config.toml
d_expert = 144
d_shared_expert = 0
norm_eps = 1e-05
qk_norm = false
tie_word_embeddings = false
warmup_steps = 200
decay_shape = "linear"
Below are experts of layer 4 (counted from 0) of a mixture-of-experts language model. Rows are named down (a neuron's output weights, with its number) and show model dimensions 144-191. Each number is 50 + 15 x the weight over its row's rms, rounded and kept within 0 to 99.
Before each expert's rows: a language model's description of what the expert responds to. This comes from a sample of Wikipedia text that the model never trained on.

# expert 21
It responds to: Census statistics prose
down0:34 32 49 59 63 67 39 34 46 34 52 48 77 67 64 60 29 31 57 47 51 32 44 71 60 79 59 42 58 68 43 57 53 22 61 40 77 32 68 56 61 83 38 46 20 37 74 21
down1:52 37 40 72 60 79 46 60 63 62 70 73 33 56 66 74 51 70 66 53 33 43 70 37 46 41 52 46 54 60 42 54 44 57 52 42 38 63 52 49 87 82 42 40 65 56 13 34
down2:37 39 49 90 75 30 56 38 58 29 43 56 29 32 45 58 84 33 46 72 39 45 50 58 50 59 45 33 48 39 32 24 52 49 35 50 36 32 39 57 48 34 44 55 39 58 15 81
down3:63 44 32 20 58 67 50 23 40 57 46 50 55 32 79 34 50 50 30 43 59 51 45 51 55 59 36 35 56 04 51 80 35 07 64 54 73 70 29 55 53 63 65 72 51 65 63 54
down4:23 22 38 45 59 36 65 30 44 62 61 43 32 53 39 85 39 55 72 79 37 38 54 41 42 26 46 42 41 43 56 54 32 63 37 41 39 62 42 45 41 42 37 54 25 65 27 70
down5:57 63 68 38 53 35 60 47 63 54 37 30 46 56 54 61 46 44 50 43 88 56 54 31 74 54 73 64 77 62 40 37 68 65 90 49 65 75 29 72 47 46 47 72 67 24 49 42
down6:63 32 61 68 70 33 71 51 74 42 48 32 41 26 53 68 27 56 15 24 54 53 31 45 25 44 65 12 48 60 57 42 34 64 30 68 44 48 74 44 53 49 61 22 52 34 51 54
down7:47 53 53 43 57 63 40 48 59 31 61 50 55 41 52 33 43 50 46 11 47 67 49 33 46 46 44 67 31 55 64 51 32 60 62 56 27 49 77 49 48 56 43 73 48 50 33 37
down8:58 44 58 51 65 39 46 44 49 56 39 35 47 44 81 17 33 56 14 43 69 59 43 46 62 47 47 48 78 73 56 36 29 60 70 46 40 40 36 47 58 41 39 53 38 36 56 33
down9:74 45 69 67 39 50 59 47 55 67 73 42 63 43 58 70 65 51 56 33 49 40 72 78 24 52 61 61 33 50 29 77 49 60 82 57 84 44 50 52 48 70 53 51 62 28 21 69
down10:31 51 23 76 41 21 42 52 43 58 41 26 45 62 65 31 71 74 50 68 21 32 37 48 60 80 57 23 41 34 68 66 41 34 57 42 37 30 62 80 61 79 44 48 29 75 21 68
down11:80 38 40 40 53 51 47 36 44 30 64 53 55 51 56 71 55 66 04 58 53 30 75 66 32 62 53 52 81 50 53 56 56 58 40 37 63 58 70 68 66 26 37 35 39 59 49 43
down12:80 70 36 66 51 59 37 56 50 32 38 63 48 64 47 70 98 45 50 31 69 55 50 74 37 41 48 60 55 75 44 12 70 50 34 52 42 38 64 48 49 57 57 42 49 70 42 70
down13:61 34 34 57 44 45 53 49 44 38 54 54 64 63 52 52 44 90 48 66 54 29 36 42 72 56 74 44 59 70 59 33 39 52 42 59 52 52 42 31 27 49 70 70 44 56 69 75
down14:47 38 48 40 42 57 56 32 70 47 75 61 43 50 54 39 66 44 39 27 42 55 33 38 29 43 53 81 75 52 60 54 47 50 63 19 36 42 75 50 74 58 72 68 52 60 56 67
down15:54 48 50 40 77 52 40 53 69 26 62 47 55 57 59 18 49 39 34 46 62 61 42 55 52 62 46 76 38 46 32 69 52 55 69 41 54 86 48 90 24 34 80 66 80 21 68 33
down16:40 58 72 45 52 41 52 68 48 75 67 59 17 52 34 24 58 30 45 43 47 62 28 49 17 65 66 42 65 37 65 51 34 51 51 58 53 48 63 40 18 22 48 46 67 40 37 68
down17:52 31 39 65 46 26 49 52 63 44 63 59 44 72 17 53 55 38 59 59 39 78 42 64 34 50 38 55 44 55 56 43 90 36 50 22 42 33 39 58 47 51 57 64 60 61 41 58
down18:44 23 38 76 64 60 38 66 65 42 42 41 37 55 45 68 27 51 46 96 57 54 26 57 45 42 52 53 72 77 47 38 62 59 64 40 55 44 55 61 60 29 58 29 41 48 40 56
down19:71 45 38 30 44 57 74 41 42 56 61 34 36 36 51 57 60 41 21 77 60 62 50 63 42 64 68 56 41 58 40 61 33 62 62 54 50 46 52 36 48 51 44 48 61 76 64 76
down20:57 40 59 37 33 75 63 66 42 43 36 34 37 60 34 57 33 40 65 62 61 41 50 44 58 61 71 70 61 65 47 58 67 51 59 51 20 51 30 46 51 62 20 61 51 49 43 26
down21:30 60 45 40 54 27 74 53 69 62 61 51 65 61 66 73 48 39 63 41 57 33 20 46 71 34 51 34 62 64 16 79 57 37 59 51 26 71 21 75 38 51 58 43 53 34 61 14
down22:27 11 50 42 42 51 37 67 64 64 37 64 41 87 43 61 45 41 54 65 57 19 53 52 84 45 28 57 51 29 55 56 53 48 13 47 67 29 36 34 13 54 47 47 21 44 37 36
down23:46 53 39 40 24 31 28 52 54 14 54 83 39 53 49 49 44 52 63 63 55 48 72 46 74 49 30 61 41 51 42 64 50 58 44 36 60 74 75 53 16 34 54 26 34 75 35 28
down24:56 57 65 47 78 26 37 36 65 31 48 53 64 56 46 25 48 60 37 51 45 48 39 29 07 58 83 42 46 76 41 54 39 42 61 34 63 41 40 51 47 43 49 52 55 50 35 30
down25:49 60 64 50 70 61 70 50 40 62 52 42 40 44 54 64 49 26 47 45 61 60 39 62 54 38 34 37 43 73 72 49 46 60 21 38 51 57 36 57 32 63 45 40 71 39 57 28
down26:67 61 47 14 45 76 44 65 53 62 54 68 43 72 40 50 46 41 71 24 27 76 54 62 56 79 41 58 56 46 47 24 75 62 61 49 36 57 42 37 21 57 45 59 21 71 46 59
down27:58 50 54 55 38 42 69 11 65 49 29 59 23 42 50 38 29 53 93 73 53 45 59 48 30 25 85 43 57 40 72 45 49 59 60 65 42 59 53 65 40 51 56 29 59 30 58 76
down28:42 49 20 45 69 48 33 44 24 43 52 37 47 58 67 44 45 22 56 49 33 50 86 34 40 54 68 75 50 31 39 49 89 52 61 46 62 66 63 49 51 59 80 34 59 55 63 36
down29:67 28 34 47 37 59 60 48 46 53 64 24 78 47 48 57 53 60 57 38 33 57 60 48 77 55 17 34 56 47 53 88 54 74 43 63 67 38 47 33 45 49 58 49 46 42 33 44
down30:43 72 32 69 48 26 41 56 67 49 51 32 61 42 71 34 72 48 59 36 57 49 47 47 40 39 54 44 51 46 64 37 41 77 52 47 54 31 41 57 68 26 68 49 50 45 53 65
down31:41 37 81 22 69 58 52 51 38 62 46 47 48 37 45 40 07 28 56 77 26 30 52 51 29 62 28 50 63 53 69 58 31 29 44 47 40 57 50 41 41 76 39 51 67 36 63 66
down32:47 45 53 36 43 56 53 96 61 54 55 65 36 49 43 51 59 57 57 66 50 77 66 58 65 41 64 65 28 31 62 64 16 51 60 49 26 43 31 57 18 42 50 21 56 58 56 35
down33:53 76 51 29 50 25 52 50 44 61 47 26 29 76 49 77 42 56 24 49 64 31 67 38 34 34 46 59 52 36 52 48 33 65 50 48 29 27 53 62 44 39 32 56 51 26 53 49
down34:82 61 77 74 55 44 66 54 34 48 69 64 73 47 46 63 53 38 48 68 44 79 67 63 55 60 69 43 39 36 29 40 54 61 47 48 42 47 50 61 75 69 35 17 30 32 35 70
down35:36 44 46 37 52 67 44 44 48 37 34 46 35 46 50 46 40 41 40 50 37 55 37 33 61 58 64 74 50 73 46 23 49 58 44 38 45 58 43 65 49 45 46 98 61 50 51 67
down36:37 45 53 43 67 56 43 49 59 35 55 37 44 51 44 50 73 68 47 19 77 68 48 43 64 67 47 50 62 51 89 46 60 40 56 54 68 67 57 31 42 45 69 73 47 33 37 27
down37:25 28 44 35 53 67 57 55 58 67 62 36 53 48 32 49 76 51 43 37 65 68 51 39 60 40 78 30 65 56 58 43 37 37 36 43 57 41 63 49 62 73 43 57 49 71 50 69
down38:45 52 46 40 61 63 36 46 32 73 72 59 71 67 41 83 54 65 54 33 35 67 55 43 32 80 62 21 60 67 51 22 74 59 46 60 75 53 59 49 60 33 33 38 76 35 54 50
down39:28 57 35 65 49 78 24 69 26 30 86 23 35 54 56 54 49 40 45 68 30 51 69 48 42 19 45 35 35 29 45 50 50 28 38 51 22 35 32 82 65 47 59 34 78 52 66 61
down40:54 43 68 84 47 40 49 19 49 45 64 51 33 39 44 14 58 38 47 50 64 42 61 72 60 55 62 42 23 69 46 43 39 27 27 67 46 44 72 55 45 62 51 71 42 53 51 77
down41:64 43 51 30 52 68 49 31 29 40 67 25 40 68 29 68 57 62 51 53 50 46 27 53 26 50 67 50 53 60 59 40 49 58 46 48 47 63 71 75 77 35 74 51 62 40 49 60
down42:64 59 57 41 49 56 53 57 25 34 41 47 61 42 87 28 48 83 37 89 45 45 60 23 45 29 56 48 47 46 46 44 34 42 55 58 31 59 43 58 61 43 48 61 25 56 41 74
down43:49 31 55 56 60 46 39 40 68 39 66 58 34 46 24 30 26 48 16 55 41 51 51 71 54 69 63 54 60 24 33 71 66 58 30 49 71 33 49 51 59 39 41 11 33 59 57 50
down44:49 64 30 58 34 52 39 46 37 43 55 17 48 44 49 59 48 54 63 47 39 36 53 76 57 41 58 58 57 44 74 53 45 37 38 72 35 42 60 37 57 46 21 39 52 75 55 49
down45:60 50 78 47 81 80 43 32 74 53 67 25 67 47 50 57 60 42 44 47 56 39 57 65 54 41 46 77 54 54 14 44 61 62 25 12 47 43 53 38 43 42 58 37 55 48 76 41
down46:46 67 46 53 25 59 34 30 56 44 57 29 55 53 21 39 26 51 59 48 65 54 75 41 34 44 47 27 62 48 54 57 65 63 51 51 53 41 81 32 75 35 34 42 61 47 45 58
down47:51 63 61 44 44 51 50 65 40 47 68 49 44 52 40 83 72 46 56 24 41 42 26 46 41 43 54 55 41 40 53 60 68 51 62 80 33 32 34 33 44 39 41 44 43 47 45 39
down48:66 28 55 62 40 40 40 58 63 40 48 67 57 48 56 66 45 52 47 51 58 61 98 36 24 85 50 10 32 33 26 43 53 75 57 66 54 41 07 44 23 77 46 61 49 56 69 63
down49:66 33 33 51 63 51 35 52 80 48 33 61 54 63 54 27 50 48 48 44 59 44 46 17 36 43 50 68 41 42 63 64 46 70 41 39 19 51 41 64 48 31 70 50 28 45 63 39
down50:51 49 72 61 49 54 56 56 61 60 55 73 54 44 43 59 58 58 65 25 64 47 30 35 79 28 59 33 38 57 27 37 37 45 09 65 69 47 82 42 58 45 54 67 36 43 27 68
down51:34 55 17 47 57 59 36 58 48 43 55 59 62 63 76 38 81 61 45 31 53 27 68 23 35 67 41 80 39 36 67 59 29 53 38 60 31 52 32 67 54 46 49 50 46 53 60 44
down52:77 55 27 88 71 46 50 62 40 26 40 60 62 49 41 67 80 42 71 63 43 48 65 57 59 40 26 66 50 47 51 42 77 28 60 48 75 48 80 42 38 55 72 38 21 72 53 49
down53:12 25 62 57 54 37 62 35 34 55 59 38 60 67 52 50 32 66 56 40 46 52 52 25 28 63 53 58 39 37 40 49 59 68 70 37 20 38 68 47 16 75 63 42 61 30 39 77
down54:62 38 50 50 32 65 37 66 51 35 63 47 47 75 39 68 46 48 35 57 41 56 50 39 47 40 47 25 39 76 45 59 65 67 64 57 49 72 49 45 49 47 71 59 33 53 43 61
down55:79 23 53 36 53 55 60 30 44 73 86 34 38 49 37 46 44 48 30 51 58 30 68 40 50 41 61 50 61 64 44 77 43 33 61 46 47 35 19 57 66 37 74 39 42 46 44 25
down56:48 41 48 78 35 64 46 57 52 49 68 52 70 61 40 54 58 31 53 33 47 42 62 37 55 75 39 67 19 49 53 31 29 35 51 45 61 71 74 52 60 89 41 53 82 49 68 29
down57:29 58 76 53 27 56 54 57 52 62 31 43 61 64 60 57 66 51 37 73 45 54 30 66 51 29 59 49 40 35 44 60 73 48 33 39 68 51 76 54 45 41 71 16 67 57 66 39
down58:49 38 37 51 44 50 44 37 39 50 43 59 34 30 55 22 56 49 66 45 44 53 64 24 80 27 36 54 39 40 31 40 58 29 60 49 35 59 43 73 50 54 74 60 50 77 46 52
down59:40 80 30 38 53 73 62 45 50 72 53 46 46 23 43 50 90 45 34 56 63 47 93 51 70 53 35 53 63 24 58 74 31 56 71 49 52 39 64 23 51 51 33 26 40 51 23 49
down60:59 29 49 60 73 64 61 40 54 50 36 57 44 36 65 58 66 30 66 34 57 69 55 49 46 57 35 36 71 45 46 43 52 27 38 42 79 60 28 33 37 19 32 72 54 60 58 33
down61:57 54 59 43 50 61 41 36 41 41 46 63 57 37 64 63 47 48 42 36 32 46 32 40 88 51 69 85 44 45 39 20 36 48 72 47 45 63 55 44 35 23 33 28 40 33 56 53
down62:61 31 23 75 56 48 45 68 48 52 45 65 52 29 55 53 65 45 53 07 56 33 42 73 73 45 31 50 47 36 26 70 48 61 55 58 38 32 55 39 56 46 56 72 34 55 65 28
down63:72 44 33 18 57 78 74 61 61 49 54 51 37 33 12 22 60 50 58 55 27 66 50 43 43 64 62 53 29 24 58 63 54 62 93 48 43 65 17 44 49 45 42 21 62 25 55 56
down64:76 63 20 45 57 54 42 37 54 52 52 61 66 59 61 49 56 47 83 25 62 45 53 53 56 58 48 50 53 55 56 50 74 35 62 18 45 28 56 45 38 59 38 54 51 49 55 48
down65:58 66 36 42 47 50 41 58 56 24 37 70 54 37 62 48 43 66 44 44 56 40 56 43 78 51 47 57 58 59 42 33 49 57 28 55 48 26 44 76 57 82 48 79 51 59 56 47
down66:76 51 32 40 36 61 28 49 46 55 52 46 35 44 23 66 60 59 28 60 71 35 55 61 44 51 52 48 46 29 53 09 52 48 76 58 44 49 68 70 72 28 50 33 54 50 66 16
down67:39 44 73 77 87 31 75 68 53 21 60 58 50 47 83 40 56 28 61 37 56 45 38 40 27 30 31 56 46 25 35 70 25 71 57 71 32 39 62 55 60 49 48 16 34 47 26 43
down68:47 55 66 46 57 58 43 67 39 60 73 61 39 61 53 70 60 55 48 39 41 58 39 40 26 58 59 35 25 50 36 65 56 53 56 49 68 47 27 69 64 52 43 54 41 22 46 69
down69:41 64 22 63 35 42 28 73 59 60 37 31 31 56 79 54 37 31 65 39 55 58 31 52 22 38 43 68 74 45 29 64 48 58 35 49 30 57 34 54 55 37 68 61 87 57 41 54
down70:39 31 26 23 67 31 38 68 31 65 43 55 53 49 47 39 58 60 51 27 50 65 49 23 19 44 44 35 34 71 36 70 44 59 52 42 45 21 45 51 30 71 74 54 51 68 70 45
down71:45 62 32 49 42 42 42 57 66 56 32 71 58 67 61 61 55 52 49 70 82 30 53 22 41 24 70 80 46 82 68 36 45 69 50 76 35 70 69 58 49 33 48 53 56 25 37 60
down72:71 60 52 58 52 43 31 42 54 55 55 71 67 57 36 33 59 46 55 32 36 63 41 47 45 26 40 70 49 20 26 61 51 79 49 35 59 43 47 48 53 39 49 82 79 58 66 37
down73:54 36 67 33 55 42 39 68 60 38 39 32 65 51 60 36 57 33 45 78 44 56 28 61 65 56 49 25 36 44 48 55 15 65 51 39 38 61 33 68 39 46 73 66 47 56 44 24
down74:81 23 33 45 27 59 54 64 43 52 60 73 54 37 14 35 52 69 36 39 55 61 49 55 57 55 38 59 67 50 39 39 69 47 60 50 56 75 64 29 68 55 52 36 23 51 61 50
down75:61 43 47 62 53 52 57 68 56 32 50 73 54 36 62 67 40 56 67 70 42 76 41 52 48 53 50 50 45 32 72 37 61 63 65 58 43 66 95 66 46 47 42 40 31 70 53 63
down76:62 57 60 44 51 50 43 50 67 73 72 41 57 52 59 37 62 56 53 28 37 27 51 57 76 48 52 80 58 54 46 41 73 52 51 49 31 52 47 50 46 60 67 72 50 56 45 51
down77:49 56 43 16 67 14 89 46 41 46 77 26 48 68 32 37 57 51 47 49 52 46 55 49 71 80 61 47 63 46 72 51 37 42 70 64 25 44 46 65 37 32 57 45 38 38 46 43
down78:37 36 61 49 36 36 48 53 46 53 36 52 30 61 62 48 37 45 41 67 51 37 64 39 45 26 39 50 56 44 59 44 62 32 45 71 43 46 53 44 49 40 48 69 79 47 32 56
down79:50 43 36 42 70 36 81 24 22 59 63 31 50 68 19 47 69 57 39 45 61 53 02 41 53 24 48 41 32 49 43 37 43 44 52 54 52 30 53 69 59 42 49 52 60 52 33 34
down80:39 54 35 30 69 29 50 48 32 44 57 33 46 65 74 60 72 49 40 38 72 19 31 30 67 33 38 42 69 62 45 38 24 75 59 45 50 47 44 42 68 46 28 35 24 70 57 60
down81:29 44 57 46 39 70 47 33 63 60 30 59 10 27 38 77 48 60 20 33 49 53 44 60 56 69 67 42 60 54 74 19 39 62 38 64 67 65 73 40 55 31 43 66 51 49 61 36
down82:42 53 67 49 60 43 51 76 51 66 50 32 59 50 42 36 32 50 36 68 24 30 55 64 49 66 76 52 42 42 58 36 59 60 54 68 53 53 27 52 45 54 34 44 47 66 63 68
down83:13 64 48 42 62 20 71 31 29 43 29 44 45 28 41 40 76 46 32 42 69 42 32 49 59 36 46 76 37 71 40 39 48 57 55 18 38 61 55 49 35 48 64 41 50 35 52 46
down84:38 72 21 35 67 24 43 55 71 47 65 41 53 57 81 24 75 66 69 73 56 53 52 37 33 74 39 50 38 46 52 54 45 52 49 37 47 70 31 23 68 61 26 25 31 63 39 52
down85:39 39 53 31 32 47 43 84 40 65 44 41 51 49 65 10 54 25 46 51 70 35 61 21 57 35 66 60 47 53 40 66 39 36 53 58 42 36 54 70 55 45 44 43 44 18 65 48
down86:37 35 61 62 43 46 55 63 41 45 54 44 69 55 52 26 62 55 73 78 80 61 42 66 45 35 60 41 44 56 52 43 38 52 57 47 25 46 53 58 44 34 42 62 31 36 51 70
down87:56 68 66 58 51 54 34 22 40 40 05 59 51 33 37 58 35 47 44 59 29 44 57 51 50 54 65 73 51 48 45 72 58 57 61 81 62 36 69 10 56 24 58 60 53 40 31 44
down88:43 56 28 55 57 67 26 39 40 70 46 42 43 18 34 49 80 46 49 47 17 65 76 35 57 52 63 39 67 44 41 60 46 70 66 49 42 78 51 61 62 56 46 47 50 31 53 58
down89:26 68 31 43 72 43 50 70 70 47 39 51 50 41 61 65 46 62 49 55 42 49 39 82 22 49 48 49 78 57 55 51 49 49 40 56 61 27 36 52 46 27 48 55 49 36 56 42
down90:71 38 43 59 42 26 46 43 26 29 44 53 51 67 51 70 16 39 30 40 61 44 57 52 38 81 39 56 63 44 25 42 22 29 67 42 47 71 43 38 65 75 59 81 40 46 63 55
down91:73 50 29 64 53 52 59 43 44 15 47 44 46 55 51 72 31 28 36 44 60 32 35 30 50 54 57 60 43 42 33 47 87 57 32 56 53 40 74 68 58 49 80 83 99 45 65 64
down92:42 88 73 33 55 53 43 47 40 62 38 55 57 42 72 55 37 44 69 63 41 24 42 50 17 49 38 52 22 52 37 64 60 32 55 67 55 50 28 46 43 46 60 71 41 59 42 61
down93:74 48 62 56 83 50 73 44 45 40 35 42 54 53 55 33 27 70 61 70 33 49 51 62 19 70 56 83 53 42 39 45 48 59 72 60 28 42 50 55 63 63 68 56 62 44 70 64
down94:48 54 37 66 46 53 30 28 33 58 43 31 86 37 51 53 41 64 18 65 42 51 31 35 44 77 54 50 89 31 48 53 41 39 37 29 61 42 42 58 41 35 40 57 64 23 41 70
down95:63 56 78 70 41 47 34 40 67 47 53 47 37 47 53 36 37 40 15 22 39 50 55 47 42 21 34 49 53 47 37 58 48 58 45 44 48 58 61 70 65 46 37 52 59 65 48 44
down96:42 47 57 49 49 56 67 67 59 67 72 26 56 25 45 25 44 53 35 45 43 42 59 48 09 68 40 44 44 05 73 32 61 65 68 44 26 44 27 51 53 56 59 34 64 79 16 63
down97:34 48 34 32 23 50 36 54 60 60 58 61 59 20 90 50 44 80 19 40 55 58 50 53 41 58 61 45 29 57 55 27 35 39 36 40 42 61 55 36 65 55 04 30 56 53 54 26
down98:16 29 38 72 54 51 53 28 45 47 35 52 62 71 45 07 58 58 33 76 67 51 56 66 58 50 32 39 60 57 30 28 47 64 52 37 59 64 42 42 72 66 77 51 47 68 37 54
down99:21 55 43 31 66 41 58 46 78 54 59 62 40 59 62 58 62 65 53 59 41 53 35 42 63 42 39 27 33 74 66 40 67 48 67 65 62 44 65 63 55 47 47 34 60 55 30 57
down100:60 34 50 48 22 29 48 64 51 66 49 67 62 30 61 39 37 56 30 60 22 24 54 25 68 71 69 52 60 29 61 60 45 53 45 61 51 55 45 64 36 26 56 49 52 55 33 49
down101:15 40 51 61 44 43 21 64 42 50 65 29 58 55 44 15 67 44 41 74 51 15 45 62 48 28 24 42 63 50 60 60 19 53 50 45 50 61 53 45 27 65 47 50 37 34 82 66
down102:50 35 57 71 54 37 71 47 43 72 53 72 83 42 58 49 51 53 45 55 41 67 38 43 39 52 55 49 58 56 73 80 42 39 58 25 64 31 62 45 66 62 33 14 50 23 28 54
down103:37 63 23 09 34 62 57 33 74 59 40 40 61 48 56 47 83 60 43 49 36 53 68 47 34 41 61 64 47 49 69 28 65 61 51 37 44 44 39 62 67 16 32 63 47 85 39 62
down104:41 38 68 53 54 39 37 72 44 29 36 43 60 60 50 29 69 71 32 58 30 56 15 50 23 55 51 60 45 30 36 08 68 48 87 49 70 54 37 77 39 38 51 51 51 30 48 51
down105:64 70 54 55 73 42 64 66 46 30 50 64 56 37 29 42 55 50 29 48 57 77 41 68 66 31 51 48 36 49 46 85 62 73 56 58 55 73 50 50 54 19 40 41 62 64 58 45
down106:36 57 53 30 41 73 72 37 31 27 58 31 32 45 77 74 64 30 62 22 22 11 49 91 27 39 66 41 46 37 39 39 82 36 13 60 63 53 59 13 58 47 65 49 35 75 35 60
down107:52 54 47 63 56 57 35 37 66 44 36 47 46 72 58 51 66 57 65 71 14 65 70 50 52 69 40 58 63 46 51 65 47 52 32 43 50 27 51 51 37 11 65 29 61 34 51 67
down108:29 45 70 41 45 46 41 39 26 64 70 30 56 52 44 50 28 24 65 46 55 34 47 56 40 47 61 43 53 43 24 34 06 36 37 39 66 70 34 35 52 72 52 45 57 46 49 59
down109:51 59 42 64 33 95 56 45 66 29 83 67 40 17 51 53 38 48 22 60 52 44 44 69 73 47 35 46 83 45 78 29 65 29 57 72 41 54 52 38 42 52 36 64 47 38 44 28
down110:42 36 53 57 60 42 46 35 37 70 26 73 57 90 06 39 54 47 52 39 50 30 57 34 58 55 50 61 39 50 30 52 37 55 73 47 48 45 23 79 48 24 49 44 64 73 42 26
down111:29 27 27 46 69 69 80 91 37 49 62 42 44 44 48 47 77 50 65 55 53 55 45 32 36 77 39 44 69 53 36 64 58 33 48 37 65 54 32 65 59 21 93 49 51 59 39 64
down112:54 46 44 63 08 33 40 20 63 61 30 63 46 65 46 85 66 68 51 55 64 54 52 45 57 46 66 50 71 56 37 50 70 38 59 73 16 55 42 51 21 54 46 59 75 51 53 59
down113:43 37 48 32 40 45 33 64 56 60 61 47 44 49 59 35 67 37 63 76 51 40 42 93 40 70 51 52 57 57 60 58 61 58 40 42 42 19 45 34 69 41 18 76 56 47 41 54
down114:45 83 66 58 60 54 33 48 62 43 60 58 64 46 46 55 68 30 49 51 58 46 77 70 33 39 54 61 39 55 44 52 43 58 34 69 59 41 67 43 71 50 42 37 38 36 70 57
down115:41 39 57 58 51 42 21 70 62 73 28 74 56 38 33 40 77 43 28 59 33 70 48 52 04 63 38 74 46 40 61 45 62 36 51 96 31 50 46 60 40 53 67 62 43 60 41 56
down116:70 60 35 48 46 72 55 56 36 63 51 22 56 64 73 57 49 48 45 50 34 78 61 80 56 40 35 25 56 41 64 35 81 63 26 57 19 32 62 63 60 49 66 55 66 58 52 46
down117:38 45 64 05 96 61 74 91 35 56 57 57 56 20 87 55 59 46 65 45 44 86 34 39 38 56 23 60 45 60 24 61 55 59 39 69 66 39 43 25 47 28 24 47 58 45 52 59
down118:54 38 34 59 10 75 28 54 58 39 41 61 62 59 53 24 45 57 42 42 51 59 46 23 74 52 41 47 68 16 39 32 67 36 39 70 54 67 47 65 65 58 70 42 49 76 63 55
down119:62 50 20 41 60 46 65 68 31 58 48 71 89 15 50 51 22 52 56 23 20 46 40 54 33 60 35 88 68 26 53 70 68 40 48 62 60 54 50 37 49 27 68 68 46 62 78 54
down120:61 30 75 45 70 45 16 40 46 35 37 46 37 53 55 32 38 44 67 58 28 58 57 63 35 31 61 50 43 67 57 58 30 56 47 56 40 46 47 77 39 73 85 50 28 46 70 65
down121:58 80 34 99 56 75 34 58 53 30 58 45 73 66 30 58 50 47 40 48 54 35 43 65 39 49 66 62 63 51 65 43 48 16 42 30 63 63 50 40 49 64 44 54 46 38 47 59
down122:50 52 47 50 22 41 62 41 38 46 55 37 48 32 52 50 42 59 80 45 47 64 64 42 39 71 50 58 41 49 66 73 60 49 74 54 61 86 49 30 65 53 43 76 41 65 69 62
down123:63 35 77 38 46 33 47 41 49 66 40 67 47 57 18 73 96 32 62 69 54 22 59 55 69 75 55 31 48 18 69 31 53 31 49 57 58 52 24 56 49 69 51 48 49 16 47 46
down124:69 92 34 32 38 40 73 47 66 66 40 33 53 24 26 54 65 56 30 62 53 30 45 38 49 29 35 50 44 73 57 91 75 68 45 40 54 46 47 48 59 37 38 40 67 45 69 26
down125:37 27 69 37 68 41 66 55 73 50 52 57 49 43 35 76 59 73 85 09 56 23 55 76 68 64 39 56 31 46 45 28 37 52 23 35 28 46 79 52 73 46 49 53 34 59 13 60
down126:40 46 56 33 49 55 48 49 58 54 37 77 26 61 57 54 42 12 50 29 58 52 54 41 65 48 76 50 75 52 52 39 50 33 24 50 51 55 33 75 42 50 24 70 47 37 58 23
down127:46 56 65 69 31 55 60 31 43 34 25 51 48 49 60 50 54 60 68 67 28 61 36 49 56 46 44 33 39 70 69 53 43 30 56 49 34 56 47 62 54 40 13 27 56 45 68 72
down128:28 41 69 32 45 50 49 34 65 21 49 55 71 36 24 40 30 58 68 25 66 68 51 49 33 61 43 56 54 53 54 71 52 64 29 62 46 10 54 47 58 66 53 76 53 21 68 31
down129:76 46 57 68 41 73 48 34 37 45 21 60 52 72 53 55 59 70 61 32 51 35 39 50 65 43 80 38 61 65 62 51 74 44 31 53 66 48 74 60 13 33 25 71 52 52 50 28
down130:50 42 42 22 43 29 72 50 65 34 69 44 51 42 37 35 38 44 30 62 61 39 62 56 61 31 48 25 42 44 60 69 65 52 53 66 32 53 84 52 66 52 69 63 32 61 65 47
down131:42 47 45 26 73 60 60 45 44 70 34 49 39 55 56 44 41 44 54 24 65 48 56 35 57 54 28 41 35 00 25 66 46 54 38 41 61 62 38 68 36 54 60 45 58 55 42 46
down132:65 46 41 49 46 52 52 65 50 29 41 73 47 49 80 30 53 57 52 53 49 63 62 49 56 47 47 49 57 53 14 65 45 51 43 35 84 27 70 38 48 54 54 59 48 70 41 56
down133:48 74 62 40 51 35 67 62 16 58 51 64 70 43 37 67 38 59 50 51 43 65 39 51 60 80 25 43 52 84 49 31 87 43 55 49 37 37 43 68 39 58 49 21 42 35 68 55
down134:40 40 33 47 23 71 67 62 38 50 44 62 50 86 67 48 39 35 30 54 25 46 52 68 60 65 90 81 66 23 45 46 50 61 58 64 46 24 33 37 54 67 41 44 66 60 55 40
down135:41 32 61 41 50 38 52 16 37 48 69 28 46 38 63 42 37 54 63 40 85 84 34 21 59 60 64 42 51 76 44 67 22 54 58 42 50 44 11 44 47 61 66 80 73 39 81 48
down136:43 60 47 17 57 60 66 57 53 45 59 52 48 58 48 50 66 46 57 21 49 46 67 30 55 42 55 67 16 38 47 68 48 49 58 71 31 47 53 21 52 46 60 57 92 63 41 61
down137:65 36 45 43 62 59 57 38 26 28 69 32 40 37 71 53 46 66 73 58 53 44 31 26 55 64 54 62 59 33 31 39 41 48 49 61 44 50 55 53 64 65 44 50 44 70 63 70
down138:45 50 56 41 43 38 42 35 45 73 45 43 76 68 58 41 61 29 55 33 44 15 38 66 84 53 50 36 40 29 45 56 36 56 42 41 42 51 43 43 37 58 32 44 47 51 28 40
down139:49 55 50 52 47 66 65 50 58 42 69 62 42 70 34 60 47 66 64 43 22 42 37 70 32 41 62 41 43 52 60 70 86 46 72 47 51 54 50 47 51 44 27 52 43 74 57 45
down140:59 25 46 23 59 40 75 53 78 39 49 41 36 49 40 56 55 28 58 49 54 73 72 67 58 72 71 40 49 59 56 65 57 57 72 68 37 64 55 38 50 70 41 82 50 58 77 53
down141:77 30 45 45 74 51 38 59 58 62 29 39 36 49 48 43 41 63 55 46 71 71 82 37 79 60 48 51 50 47 41 30 37 53 53 21 69 49 78 47 56 45 55 50 48 47 36 29